python train.py --n_layer=16 --n_experts=32 --experts_per_token=4 --d_expert=64 --activation="tanh_gelu" --normalize_top_k=true --balance_loss=0.00201 --init_std_router=0.00809 --vocab_size=28605 --norm="layernorm" --norm_eps=1e-05 --beta1=0.95 --grad_clip=1.0 --train_tokens=312700000
Below are experts of layer 10 (counted from 0) of a mixture-of-experts language model. Rows are named router (the router's row for the expert), up (a neuron's input weights, with its number), down (a neuron's output weights, with its number) and show model dimensions 80-159. Each number is 500 + 50 x the weight over its row's rms, rounded and kept within 0 to 999. Numbers have three digits each.
After each expert's rows: "comes after" lists some tokens at least twice as common just before its tokens as in all text; "raises" lists some tokens whose logits its average output raises strongly, later layers aside. This comes from a sample of Wikipedia text that the model never trained on. Tokens count by the router's weight.

# expert 4
router:597472494513595560456445618448446438536462478470460478515405461436515549495559582507546397451520494494494572476408490595448568523539547435513514489551492477541499455540532473517411509561459587545535576556524391577500469470536451401546479360
up0:505410509528557460559486524503439498520524521613413477493470553470485599588560474497520573495516575538535464498594451528461496450497504379490501516453454512493605506540453504483523481545425407462415518635488473467543464531396442434477516467
down0:509497490441513493529466432474526366537515515564458541518499477467519509520540509524578540472580517512555569509511446419533524475448666684492595519475489526469532376588488482480546425551516599545532474420447533521521431477428502561543523508
up1:496498558525522415558477503530617460534516552514505482534570502501472457471503601508476447551596475408490451468476526435518524552530571449491480510451408505503530577503508595473459469507564418590389502504581454491400473497500543520565432496
down1:538521458507501544462613521573513513633414560554489456459538530525479524504575540492496506516640494443530497535542523561486568495518484473535404470437547452465522527621469449650526513473532474547531474470573479535515420504508440615532499556
up2:497454564409515456507561517518489553508475475506483496513471561527457502466479480375496531478632560513471430532572468511503569544464523490546463544511482500463548560596456547457524463335445509472516556485468518425512575454510412551498536468
down2:505524530454497447530530423433494511520381457471470497434482471493505553515592553450511480601475613533500528544425533437510480536511532432439588499408475527456475443549517508476512411505520511528521498497516490478357526475469552335513477520
up3:688501443489473561457572445492550629490459475546509509431502542434519511443470441535463428409560536451508466564414478513464471514554534546478423477461574492530453479607521560470558553459517555438539477545407464487537437478458553421481472502
down3:556448430512470475453545448561567523503602424419493464499559529566593457483471503472457514508564457433545520530603500452611474497421493582491529521457509507606466541580504514520523563474599531495551422516411472519358490470492544457418482492
up4:545570440469701528540431585477550500501563403532502401506445562509488508609445564519533500472502598474531542495563592532510548511518460483534489473520460578430470506578470535496553407606515527488498511457452502567482478517500466489611511360
down4:553480473474488521486501401572440530470591564535549451482489537436419568567424414441499497450446566618555553462479511451604459530534467520538500519525503423427486512495491487573401372531581462581419488471407516643472450525505514493473480370
up5:462479525493503455447539485472517497482538415463430503486479490541401513556552549557437471542448512417579531488518511506462490537539452438405464552458476521418496444445506442533539487584486482479550456412424504399489459546510444456494606441
down5:458481478508457583547490467594515511522540573468531508473500540465592531512554529524421469494454553545545530511438569467466479485549424507590529504533472538430486468569504405515485521369509559414465484531431449505516416469503517475455517482
up6:610449497467596500453460520523626499370475476569523459454424486541538578560439526579558497460511511540529521403468495538557492475434498516503382529506433497544537473505493446477445408513491550488445545515456493540483519510463460436523441415
down6:524566501485602534569508516454494505441611524619389497524480501480547529470559483452542526465495391529534518544474567506508517589479571494509553478426444493529454441520518501532547511579523502646487546517510463478435484530460477546512509482
up7:634474455514431475594532497484541553557487553484509473428463445513432471507410474423611572547501600518454425550528526378495475579483534475510431492441530470543524507467527479562430518492556507442417577477522452509592522531528434448470568452
down7:547451313483487465497535602411576450469475472473524527459547600526476350555545520568561395494469519477474446496429524454543504569496479464584559503542404511483499400498459525492567513501580611460592528490549467377529510437485477529332529529
comes after: " |", "|", ":", " the", " (", "N"
raises: "A", "h", "B", ",", "2"

# expert 7
router:483481444495498425470447472484489462439508554447453552589555529421531511443441495575495488506478490595507495546643531556490510529440435596427635423572445526575468467467487581432424474436521545503500420499589529434435482466406496560505462581
up0:536515514509447452564430469504541480497389487595443405483468540603610451486487532451474492514515503524488469470410523533508491485510504466540398585562437443417541506507480518565468574420533542417352451562433565603486533438497437424457507525
down0:548550523471601444552535508410377512483582530465563583497478486469546465499518506546451486539502468524476483475567449441556374596420584618421560431560550552548438542463537546504533488462545498562517539484574508511425625488483698484508460509
up1:518563459546437509473424579513479565536457519523538473387463538547478517524512558392545523539461561444580573507459532509505555429533335431452524560487517568510464487494447544392465473557403560611469467506499509586439645526441460510554585505
down1:492471481466504502608480491570493443480376562498498501483589470505501461534469473488561483483490511571512527560477528538498395488558451466552476495532522432492473457414540405377569476532526477467532580592549568470488518515486516479450472529
up2:464555457558535590529382542439530539467524549556542548429477494515520463522470442563462476452435527588526492491481425596489531563484453494579532551425517490579461583516516504448478551510539570484450497438461490495464417522414609435515480522
down2:525505435495479587503508468539482549499473449549531414449475480570526533511529518528481453547508506538487433492499518583453449522547535501563566530475521454473431516478591532558484556513423516529421407492451445428576517493486507445570524481
up3:491544548503518507510526438480601531530504423508466439558495507456500467497512719474511508426547582533537507565618477510510464551459549459571431474521457499518564556525449516517460496441504530452416493466428503513446518531514472498491472480
down3:447480509444557494482485487507597527538479474520518485403531463525499516510441557442578456507565458533516434497554443458491529578508545462477487495597461422436364493535468547517393493524514522480460507487467510585464556499515462546538494503
up4:480528528465510582483533514526518441538419470592492598502552441507546594570524475472457545517488458490458506463521473521560500503555519423549525514493484519456563410461512554410547503501580458439488494444504512536477566468422461498499553518
down4:452534467489542577457509336521523412572427352519508598502489525550494506466452429425434469423561494517503565504511554480519501486468495482540456493459533570491585571532411498532430464503544467567509496390544517451485512547502482484549515529
up5:502531413511476464464458509434486541549471495495408497451515514484498550562583447638585572542560498501564491456525449511499559421462471459530527492445582478618527477519465570541472479550453553530579528477614453513569462512487495481557499514
down5:495426457496508504458510469469432518572576487502607474468408563559479513511583582446476487515363539449511477512466504503467500524451513463440474583532477506442519577460549469512516487543439516502424363487465534463463507581544483566536497487
up6:511493516569560479513489529524481451444432448351549446480382547596519434555549479526459470402513480402445439430498538474517509502466491459568509546510502457472518451495539499517561503427520553514540451528542496510493530467534521526534483546
down6:470440525546485509571500504517438530479543499495501551450526521498521521516506527538505482449521523478410612497493508460517525506486497487507492488597441485442408477508453485426452420458522474487412527546532472497516514467523563505544383473
up7:471545530498497485482624593437443419460456477496552548439574523490542455540577514605562437482499534516493548528509584575536510566483541440457491480532432488553486431463553497451469420426459503488429546458683468473514458575531433486529455513
down7:468519530534667474444507506477474580532535534490535469469489458422563434466536493409565494463476416541535433505489543538503570469464404482503496477517524533568497468493485387518480513506422525489459412488543434545520466469482602530410458563
comes after: " the", " of", " and", " for", "'s", " on"
raises: ",", "-", " and", ".", "/", " is"

# expert 13
router:550550538501466477528480550558473567523426504467558561414522490543519539477460506416533507637560468551517573394470404558479546460487518418627566482454545521584459496403411518484590520449487533453458519523425502454525476571532516523551515477
up0:473546553534539452504552512502473579535470510498585542423461500466466543575416492475503506414524468513560615501463556518584510526459537478496534466439496422538575486428525484457436537506553512532459445552466456538459566471584487405373429550
down0:506397507481459533493502542522582518582434563553485507476390476554564476390399521463508470511548536577479550493491472547487514496436567535420462527443459495440628422535474448495509458466488529524498486459594478535491480399508534543484440457
up1:502592559522528532419484543451461488613526476394464468533570507547546451509550545479521562494495516464526507516508479482525590522504533497575459533512589542522374428437533492550508578492333431532426590514482628523509441442515529612491510438
down1:490536444518457590562553466463584429493516520451391493404442447468499604512568451533511448474471686506386471535418535466494478529462412532474602510508474470410482557485495483549542538557426610483553519502466530476566611559473546462533534446
up2:490515450450532463536463447514553463649519500539486576513484570402557358542505503535615472424483571560511480474500479492513508495471483498523508508448517524506566500537569533603494510409512522555522594584512471529418419548520584454559551469
down2:462501502443547475477565456591452489487440573446542459472510465396477506457623506494530479557542514509422504504474489486493537605424526547508465532465463470483453525502495566463474528574522491538483488467529571542507489492536475502560560372
up3:486529462381483496454503555579548519537555459417455466440431497476480494666376428517564522433531512573510459467517431496511543446495469522551479514471517399514484528478483454489464461534470504395400492545519520457467582541465438404456428397
down3:528463510506510560513461509421445432449435531528545543564519467373463453498459536445511432385509524463432470505553567559505466464546448461465626492458558506454458530498471470577533546380554490498486421379552454538495472442538506513528550504
up4:481526537450511501547522543489567506539439486427557522404538599549417512500457473445436513559545533566412529557534553485412522508559505488486537531364516478561472472504539475486502414575526548455480499527473445591451447447524499466494472496
down4:503455526498492436508520504554391477453468445454513470564514454496451517409373443413532492532612457496506579519507535396481478397541448556443434472586450540570448570494508533613501502524488649479563491530507514492469508491620491591645533457
up5:496546550521589434538547504433595472494461593447579507420473511456543447487496438437514580563496487604543457541554479591677458487574496524501482483548433520516497557448483467497525539527441467518468590505448378492482491554524556471509458467
down5:467556470497505564539499492474581487449514584595532465479459542604497525391410429606496408497440468413476514567555469520491462465521524544553577500457426431489520551513520517464493502500522521517542490595513464459483467459521441466505458523
up6:467436478464542515526468509442560366488523564446508493469504458503503463460588606482471416525429515471625519494422484438509439532472467517507395487501433516422489429471507534391501464516468459430433552524597408506516401398543470397468481495
down6:550538560437440556578522522482515491539567467571513454528477458491435441427505442605598441477453450507486586523468540533410497497487447514571492546519408519491506495609413492541584531430490474445499471435497517542561481477490487412445505451
up7:549482422538465505541475473521499498504514429484492494423552531591435469583492608438488531576385480534472533528603611508451506485515593495548533487431470446506527389501395481506538610531492489455543516464510461542508528491499489559448366491
down7:538550462548484396511508429487399477469455456486506503541471537369499534474505527433517523505525584506470510520470469439580482518534484544557636447521491499490514465505472453405507495508527508485497419494428555447438526574553506498529516496
comes after: "\n", " ", ")", "|", " %", " Total"
raises: " of", " U", " English", " G"

# expert 3
router:540441519521518518576467440376457504473539535468546516609481483450480515376412463514478473545394542615476491561425488523436481543489417538430479530558474553584559542523540531444476439586495424476572439504583570466503465514497550483497580395
up0:493557445487490518458462446462446468523489519522537552430527462464459524462504474467585490421518537424513439509467406563538495642518415492486580520479483569493533498576489400532542615463418557496563424471483524462529526451499469461435496492
down0:497516486516495609491510545526513505453494581498544473361490463568492580488490588520485495501461584343489509473540454480505535570461547378526562563529542462448514450552430574402522558494531569564438453565474459479507499462503496478578542524
up1:508451512441551556467411505518499646620493476508480438642530533424542537454494491498556489534456499482495486495472534540410487547492528479588478524478391435544537467436481492510486532437467447526376554507511511464507517519641481481450516505
down1:526485426472501524526563493518526496500515525505427568488516529536480521539502455543483581468478455505595534517547536550566551342446416456444492475542439494455442414445471423550500544505483460475548419566494493466481545481564507501531499470
up2:566503575483676525576426457528529510476430481497407389568510481483514395367554475454454478448525462466550533517450465533536470521486569438443525492490513509458597485544568549489499485511546547495512504489499602495586566509458411495601447583
down2:569481479555588413514562545479570460475512571550492423513532476499614476432509610545548551551496425480463500506560493540551533420474504548386488430580472478475421498462592444513515587428498515464505496594452453506426561511500559507472434428
up3:488507521578523471464507471474461486498513453510514464419527562521488402521458448494416515541514479452481510467498498578534398513420539501564538518572489418451508507495501611426420453434448580477384553506495397430571546490534524463583429454
down3:448496545453640533486499507480462552497422478510505477490489455424469457430527427469434490492470486426498395499501489402397514516498460453467452488515489630532537534563475445483453505494450506530524523379558537504525355468433444497448562608
up4:584474545520523518464522540560493504412483497545494509452542441519525431501501486556494446558484501512549492490533569524604429521509552507506569552537516485490555432499578465445484472469497514487516502489532488603597495441490498490565392456
down4:579445496512545570424463492552495478483499453506490433466542466512522447462491449495570503475529485450483472458495477494515489459624497485424603427473470427476509472478448497626501561460571508569590529495500433462499528430505608482398498646
up5:489435554515466542503588459452485393585439522522457471506396508599518461597433422494474552440577546444501528380552501554519504481549507461496476460441483545421531511517477465514475506432522477424522523518484493411508431467528484542537455477
down5:507523453483409498550540420467580431540493513613516536554456534589503515554410438522435478368513560448540416502516533542459533539511476502499432509470509400549570512496478488491497574467508473539565503463545375523356456461523500425461467495
up6:461503536616523578471625433482484450444516515442498489513505413583509513539464468633492425447440498559455433501412471564508456528485576453459570514468517502504476479408463531397544584482550505417533509459505470530526541451418547493514583514
down6:551415532447504551447411512492525493562583514402476556509528515502433566368532492567469511534501554473544543411434475458464414457483431586546465521550440455532520561536496466499524516475494472507486467574481513488520494508516462518564512606
up7:505484506485566514530578477515467480461543464501530471593485519502524501469560501492574434436480501496512470557562447585579490450550485372478538500452542542462493571566404429482531454508580393492578613411446492482459462470618492524604487388
down7:520471527515447487520580544463320561460532462599557373517444477526520518476472462489500479662531484550487495467481362505528520507521472486564414526436502596490568467461367535430524434468507456541545519453418544514536505539560517443538510433
comes after: " the", " a", "'s", " his", " The", " an"
raises: ",", ".", " and", " from", " of", ";"

# expert 17
router:464540535413517451554544478527544447509510540517423424525471487512449510503548584539519586505557510565555530569431477517449460563534566452548544472483519429476542423607508442542528546516498513465422567602495632531475480469501494507452484504
up0:479554582583478508453473435401527495501532422543623450446480582491489490533479515518531482514545581442406484527529509462475482549510628505497428410548529506501409587495440444499467556485501513448449578489577532455523475496484485492514545425
down0:509581528505542528519448516580468505435481526530472430508432489570626506520526500570467416514454444501528410546544486397454487546519532553553496502454503573526497427538451530529454504463506451584501470525522458560488523507577429438515502526
up1:498476525526593528473409544551449535529395392506501534452555467532517481489557502551513516432492532547445491530566467520500518503511511625537505538494484580514432583555452496499473450529450399546541476529512514490446536452553512494554543441
down1:487547485470455462520420510531462511480492549543488506536447605451516454491552568625454502441524563521476482429487421495547458430491493493556584546490571504558574502561490464481539430411545517578508524417496555463434525520570516514608444445
up2:418606487462481468513529466506506483464489524517484434531606576549493570504519473546555472533440477534623531484489589478552540445526576498462473458500543469500476363400511503514521525455539495474534479526423505587487533558501509389390502458
down2:515506460536466516485530453543525415434504518442521493470538473489467556505453486415504621467456462594539538529488461473489513425411545562471464544491527543586481502537506493514515543384511476514433528468461484466490519413514501458485523554
up3:500504494596470449486466517527513544531517653534470466471555570560572544531568510504571321508642548522566544519499547440483509592580525424543481497502442562509511536476452493510483537498511453549508542477532459485571505609480475497490502546
down3:477519433424513580518469598474446430542515552485499443520483345492556485547553490569551496499523574492508447577516584496504506459436413454465455530422502464542453517515543504509481585522515535508537523457445529456572459439519556494552524534
up4:506402527558488467481578570417497426504479470528575436470479571494437498407502491479606541488474487561506487447544548564439470496558587515535570564535478509428582493505527472435463453537381369560490510405591520433576465409470463518481538533
down4:556511559553428457462474454582448486439522518427437536517503498561527526459527468515471531604494497478504477516418465523576459506514517539514546481495511468414521496438488489484509553483543586565548515576486490429561530470456536576518500567
up5:558446481567426507378505567563536527579477530565541479472524495516442551533426500514538417568500639538520534455577542607503500557518539478532437511555485538475534472548395480463482479540423526483399505501480501505521490517586436441475504530
down5:462489528569502536540487595579540519444508506453541477491543507487458435499449443527585482558476588472547424481466482482569510577570496366470531531467389534550565487463532510472499537490513579556485572454517416468475512378555551469507524498
up6:440616452547557480472554638422386452491543409442478493425526584506438526524383554546541471445543481585524469440465468424481522584442610511524485473523474527351508413545470460471473550478424394551573437478566439554383514546469570559513467580
down6:475431392569515486528490508490469508428584520448462483501488462405500445527483514480488480388507437567459518499464573504473497474516436501485452548480446454509502448549458455544477573424504481492430505470427499633557486509588440518515530429
up7:516518565472437504503589511476447622325529498555519583505488551474558538491426560500506331482492494512623502511495485441575443502547531484509479451510504474540450517544422561425454558599562583545534425463510546626474492511443515514536519518
down7:459577449509556575654541478498549547418413548547459605484445520455433540442494587493488423480506420576517522495470502520511432510479470417442440496604504519450472532532550501444472455557432519461523447495534447563473445497484469455421479471
comes after: "\n", " \"", "\"", " O", " non", " 2002"
raises: "re", "s", "se", "t", "ter", "M"

# expert 26
router:499536476539487465552536585473472537466580513593576522463528581509376451484496556443516517507466502537518574507524541534485525487430555589485464534531465526519409524552510584515480531498551478486523553390543551588463489552520521477492559492
up0:530582554522539483567520480470495517496482440529532471476541473517370440512559489371540503455498519539583532458447413446500493452458529525452524416484480468462464475544563476513527456558475468498455562551400473467527532554460514481688474450
down0:427543547526476601505473603464420558451497467556526431469533381578511494586579467560515477551549566465537445505473496481482456502515551428532573467430483554445525578519470433422527515507418588552436418634537531511591530516444513497521526523
up1:481495512555442487413575386472448573577519409446516600539478569519431505546469473540557448507585542497503464530523619636530465454501522548554432519471573432544492440536478486528442392491420537483499426564442570514452559481454516476428461531
down1:474608447408543474558529497514456510539475519515447510449504520523505555532506479360555491445331506586462497561532510474479568403473508568461441464422574505473467429534521557559461496509497473442469478495473569349525419484533510509458646465
up2:458451543508519493556486467491504482527494543462486485535499527475479518451534478395495463488492512494445536507483584552471547528489489508440478454443468539447514472470522639428494505522561416460661623472532549484530504504547474456524515551
down2:509422572559514409447519501521460535608476483430462508452535480513485533496510514559462490490558523453568616493550495490453448481537465470457572546489448506552441522469475509557482637579535447442519505517475523430572485428535484576496497436
up3:463559513465468541457452513512446513474537566477540506555510484444427495444481456440492555503498518536578576471582469447526536526537519484485463455468342506518396483506466541416458595584533466408557542490485454442471645453440525557459466547
down3:445453468613557530466506555511485531515512543478554474485513417526580463487443553432513519548510530463548534580562439581508429550474497514446521487520533519525550496529465447467593523445462477435460503506492399594502381496549502486498479621
up4:498521510609513449426538614505569500547436516461606538559458495490521512578474538435465497389500541493488508538497518536525620492390433535513506479473639467478475480400544466523414508538417436500498479445566459504510467537427484417549479554
down4:613526618501537446442464443535448629515505413531509515438467596512610615471562507444544577542453478490540544477528429550517447518431465505371496553539527438547438531481510502635529501486508539503468517489513571608581478474556500596467426456
up5:546481509575514519485532549502486511526487487483485575458450535446498463516442526523614493509475483508494522533614566491417467501539547532513468549487544456514447537397458495543530539496443460488549537458538471528488577466495401495540557498
down5:476437437568533567447530517465516486530521395584514420520524432352565509529470498460516514513530449482528530481583485513492493539558634400553560456509529463461383475461516444544470508490446460476501505502493591465460523525527600467534488501
up6:546591464535479546555477533558579416576479550551416439561416494459516421540407689386510420513569438498475477507497507554546479480524435399456457475554520562486513487466407460498509464573475509534505419395435476537453515466461485512478470535
down6:457489418498511561471500494467497515589441443487494476528496519553540538478509486445500510539518547534497541491548448521574514503555584369527480541446501453566520471531442493548528506554508530593513554384348527508501477480448521477470540482
up7:518486545529510429591462550561601454455551459537554565443466531529495431556585496455560480559401558531494529463489541530521491524443574522574514477457549584455493427562378486397533486527591497539501487476608588400398519504486450492548413435
down7:398539527561410502444570540431489503536395486483424427543510467554508489533451526586424423453518557486559507453452425470551475487521530423496553512498503502548433555443575492453457501451507515532489607507493478495461533544491491492536556482
comes after: " |", ".", "\n", ")", "==", " ="
raises: "-", "\n", " and", ".", ",", "=="

# expert 5
router:503547511443473483511442495497542617511579491438469466514442554522435511505401575492488512415488494550562492553528508494531557460483445473467525534484466494513499471489478485467421520460427489532533521432482462564527573560545484442418483565
up0:590488515514427486427493492523409507477516472449526467517498523389567489525498511509436560504526518550500500387530535534440540450534544411469521616468511442506453554520545469556482498419511527523492575526550499455553490548542519507568587543
down0:520497484472534493494476449498450547489516521456456402493497470534498520450556511496585541456462489493481584508581459565543592462521512556523472544471531497397473518552502492485509554508527524532429499546498518459610510625512475549545472513
up1:550497516530611517548467472460539542539516439570432500467496467508420502544446454498553505437516454432485509492444486557561545502505442489440585529453570488629537477387468523433545480539493531509420493543417567453524570526437504455515441395
down1:476434627480532403509505466519421459474509470556587458472503590569509441498529462518514548542600469462495440529534545443445517400522532562544511438516386492447520464447444522507490513581558441529486489467588492432529458530548562559500462578
up2:618554496528516466565437443468488486518588538543478413474454606484489636588469514562545490443524544482496386576537512507485678526490497506531493450524506486530506588519460470434463469433512477430539488514479414522566464497451483500480469426
down2:518529472494556482415610553535488457522512517464511530542481476507468406457607505490530455561550508455549592509494438544473447485547532608479436489497443499483514595478576455522475520567413499409498502486491517508508399496498489509500404578
up3:482540506444501513501527573477548589495436499451450506486568630476466564589482507389571457453576419514441530526567456444479479495510520369541561575500478445409474545467511415433631515464481468558479503495605513470552509530550457462553513639
down3:444460376580441497560450405516484563530539448493559475479505466502523561502515496473530467568451501501520538559499547482485522555519438416507511506531503476544456452411483542532611540447535410555559486468445531564486481548480545551536531433
up4:510501623505492474557544499446470506468417467441475538560553545575513507536427484461431491478548457518506493560450558586542405466488443500537469518494448507508420500510500559421501492563561467486420428557470558411484477609514442430517492439
down4:515550535505569520553515519556402415498437487468500481577496574497559467421591436478547438505481462496502449572497405496491535517462445452477564369551493579495442476544449476492528533519501482445447612629477463491445448483497491485602503479
up5:529533404505542487505463480471549475528435571505514496517446498439385458545569525561592532431564565482432472477455532471546489470450509388553530526591482488496474452472515462485446550510543529449570566506503488550450483436564504557476464516
down5:435490492526475463462546511450459503524516521504383453473468543532397470502490528358447532483471454543579452517548499579488512534478529582486556473469471439483464560486467546583506470552408468639469453436415566467527565469493500519388483487
up6:485528527473583504565539399487463556529504474425490491495501545604456516528447543523416457489540564514499534471492463571567388486416476353449543473487444449563456476504497481530543487526485429508523539593483516499560399489502436455403534398
down6:528430552604467432438515418434511497503501496571528528522527553553506503471565461584462569388440369525438448449497607487456480438482526504492463474469476513475476553528525438595543467490541511528512489461567497481538613506577402486505469446
up7:502511439480564553473448459423502489439556506545546550475497515497570506518539509361504473460469506480447495483550512532457524612512441472562527368529491446478463543513511432530516523405486532530522539509542423561389466500459521514568406512
down7:480549439569490580481471489463413601438520443428523465447586556425500580484545538507410402376425595435525479457533429487512519534577531426524531578496397407506437517502530512445515467439470461507495486451525441511461584529510486441490517551
comes after: "–", " in", ",", " (", "In", " In"
raises: ".", ",", " to", " and", " (", " |"

# expert 0
router:540571484508504460511431495506473411439496579565517524414432469574521466435528565490434474438511446534412590554563497509493516520474411614478499501374514421542502555493458474485569515414516533513457451419537424566599459466577598449592568542
up0:540471448508500648480451559481508438551469519466403474543463523477494524563468502543445531564609473477541426504471471466500611457445436476555477482554524449519522478511574426498567534497497438465470573474512485532358504599473520492419523472
down0:550582609492536475493453456502540533490566470469537543492467515468452496454519460500547535492471547505376496437628610585485481467411566511470533542486564475578459507456474530544494447526522518497569600540507419484498442482540397504518606452
up1:502537586455486527457444496506450498476585504498469415501444510465536435552521451358597559523524517512497551471498514469551570417475510498468483502444551510446528502617525469525516447437453550494574472457600532440557472504491626439577476534
down1:534495508478511361584521583533490397525540570577517458536460432525474480428522460534605530458513394552505543559515462513535495468479426361521507529508448465552449502436466488572465418444479531475471421431472485481536525456521435525538482488
up2:462447525543529440555434460503512557492472582504544406508469535487488453544483545479460529553455413456535400420462583516494623501473578523558443520525381475502579426491529485578487470443497565460455506529495575542350450455540484427470452483
down2:554545544506575468579508455492541571427586493467370509429514488532513461467607483429527482525478386517560603513451490551526518519459484516569497458387491522627496553519443525537511525507424455501465473454427540521548498436472606538436540486
up3:481440437492443555506595525449535414518485472508506565544488581550487521487546474507521462551409499467496461444505526491528567456406494438519519404486437509521473511500578430412502427569549513428571480544443466456554392528546536460443546461
down3:435446466557469514494558594487528461466482566542533490504525559494508499458468443559400492574529569493367449454467527494506499497539468501471483498485529537609443467519524455438447419457528575472414534590508458490480494468524386480483455525
up4:592485495512484506519423508499542427469592431468567456530590470450513475522492417521568428459536545537478528463487462503537498553551469495457458497503497512481401503501428486530572483465516498457480496524439588562533515500544400537510474464
down4:415423549469440564478480480459441523524503534494514622472500473541433491441534516524618493499514544542310550406474475474544529564592512525550506469459556498493512503535504547493529489477529505499606449442503434518527484464545470492484545502
up5:500510523503542519443427588600482538507571395556527461478497443521529501554523460562544483479459495531511513397471417505437480533453533483471537331520448456539455492530540525497401510473499519559517517483530458606574432472508562494526465497
down5:547450465437543512550584537483508505517475516419512582576510503530441537479499484590456444573487491487540433499443548607488536521487395470549486491550499462456554485496587445523452443472466663556510511523453453471522516443494466473433519534
up6:504540437577512533520448466546626495512510466488486514521488428518550565444487508548475476507482428495513533564557593495548385504479546431392510429449477479519513565441575473546535470535485490424517450509565524499591531449522444530485481517
down6:537583552585479449480564452524527441551456465516599409595518569439498452515433528494492532525529516501547633495472434557504445443453534481445451463519604398494452595489576507525562375496585509538507487482474419463470470532479500490492534555
up7:475527578593440529542512512507508472378432488447470546454525531543492530524561594517594454467519539531622452433560466440576458572476577400537502541588576509508538425454504510523541512434518516564463523477463563506552459480519594486549483487
down7:511449501547436561461513470581513456429483505477458496542532463594485462462459499456546454506534423619513491550493452485451535561612505495614503548540489485460442515593459494458499615538482484488515501635583489528518480451438474494569494573
comes after: " |", " 0", " ", " —", ")", " 1"
raises: " ", "way", " Total"

# expert 16
router:473584472536499484569569529462503584548513518506458472456496489507524462535513453585577449538430547511465510484531545493389456355343526537538521427463445469528419529515500518533528565578474440401581549585392521430505413486488422516462508544
up0:408491491610510553542433505575452471472546460478506481498543517528524617568489478419541608445524474523480445491555417532501564486497574497518544428498458536591568478447521464538537491465585564485531541552477511569509529481407499475446530513
down0:484615480495434491440610557571558583522504504529540437532538444477519476481543491556507463468531479471521463632502418499423499435514429557505516520540515432486511513476521462534577561522523596528550599577487424472465527562527592482494569586
up1:555499562491431527484435470522493565500604400522460469501490522440518473453566496482506524426639533448468462517502433571483403574455466478480476513503484532560544486500376478542525534575540400363449572404496526417473545520485518526428512496
down1:499465504509424504509513539502507527509510534460576551470504504468405528495609524495488473465529485439531434638561523460405452499453493460462461566512390466527522468498546472552485481605446576507588430397495506431524547502458445511485491480
up2:505487484459421449483505521538345468570475493475526595481504543534478432440534689511477480472515555560413519469495551474570474452619473480458508360547613526515410519476495417406577518434522522550528466461495476448522534501489498454425520485
down2:465494549417430472463514482512459456564519526475483491515525535452489487480458504479537448535455487478493515611514529482575425547472510585523508530581515377503461489423485361481552576443408542479579522471624513417514437545547474509505504520
up3:466474471573541518560555508538524480471451390378505498556554582430525476570485532457418488412470509334490541514464541568513482422474519544548519479424478451471556495521557389479547469430455562483573456499696512507437467494435543473537595515
down3:562435589532470425567487554469557458495551505457458576612483400498521485461549553407529490576510426524477464471453508550497522507398467589523538423558590566493494481506496586543533460517487539496529600494497441532516527547466451441503453425
up4:509540525505456581517480532406464472458484536473480442509531535578535519512556467470468548529501544459484551388437469553488498527440455455500504591475505521455508416513472571580387532433452414460561568388546546525484548479452544525467507429
down4:420458554407506573451388489509492496508557513375484558538491471519436562558484452505473443368437491519465537503431476493504607461465480541471550508472473525533443493568489495644429569494496502516562418485583479547468491456490473471478484510
up5:488508484446557555543513480560526527584530521518513462424491527551476520531434448451540466555440537435446544511475468566529499541620557677431502555459574436485407378563531506442435458446545451518525536582463504557465440465528533513457490417
down5:451501577553488592437530476515492567483547533365467489489494477547428588451474522486514453431523487550519522487450455503553495432534468528456456551510512520435490524583375482469474479587492514399475511507535369541563544528447466552504444488
up6:510425496585579590554477530535560474405487562430556476556515480498555598524553514519471491562488427592455504549536493517476456484472488487499519458503462555500493544475530463428511500465508577467399435576489449450572483528505440592534567562
down6:512529381562502466563451466556466537560539483497514523537488550513549567540567547497364383485520527480460502516402447533492581477499463532335451568608561431466457454519524431345581445471514471490473470548472495506572419484522591493526655449
up7:594551460436547398477448447483483481494544507497460487437506641560505484388480469525557472482506466538525471436530621622486486450578452426478452516565513531506557445529470505433462513492505476458565520438506593443426542423475565406568482488
down7:514525386441510567482484405489551495481464490522524467444526456529578516515560503536444500508482408410479533553501440586520457467461521485417562486591431422507593482475449499508517415490631487544468568428490442462526515512437570425435430506
comes after: "-", "==", "\n", ":", "===", "See"
raises: " home", " deal", " on", " in"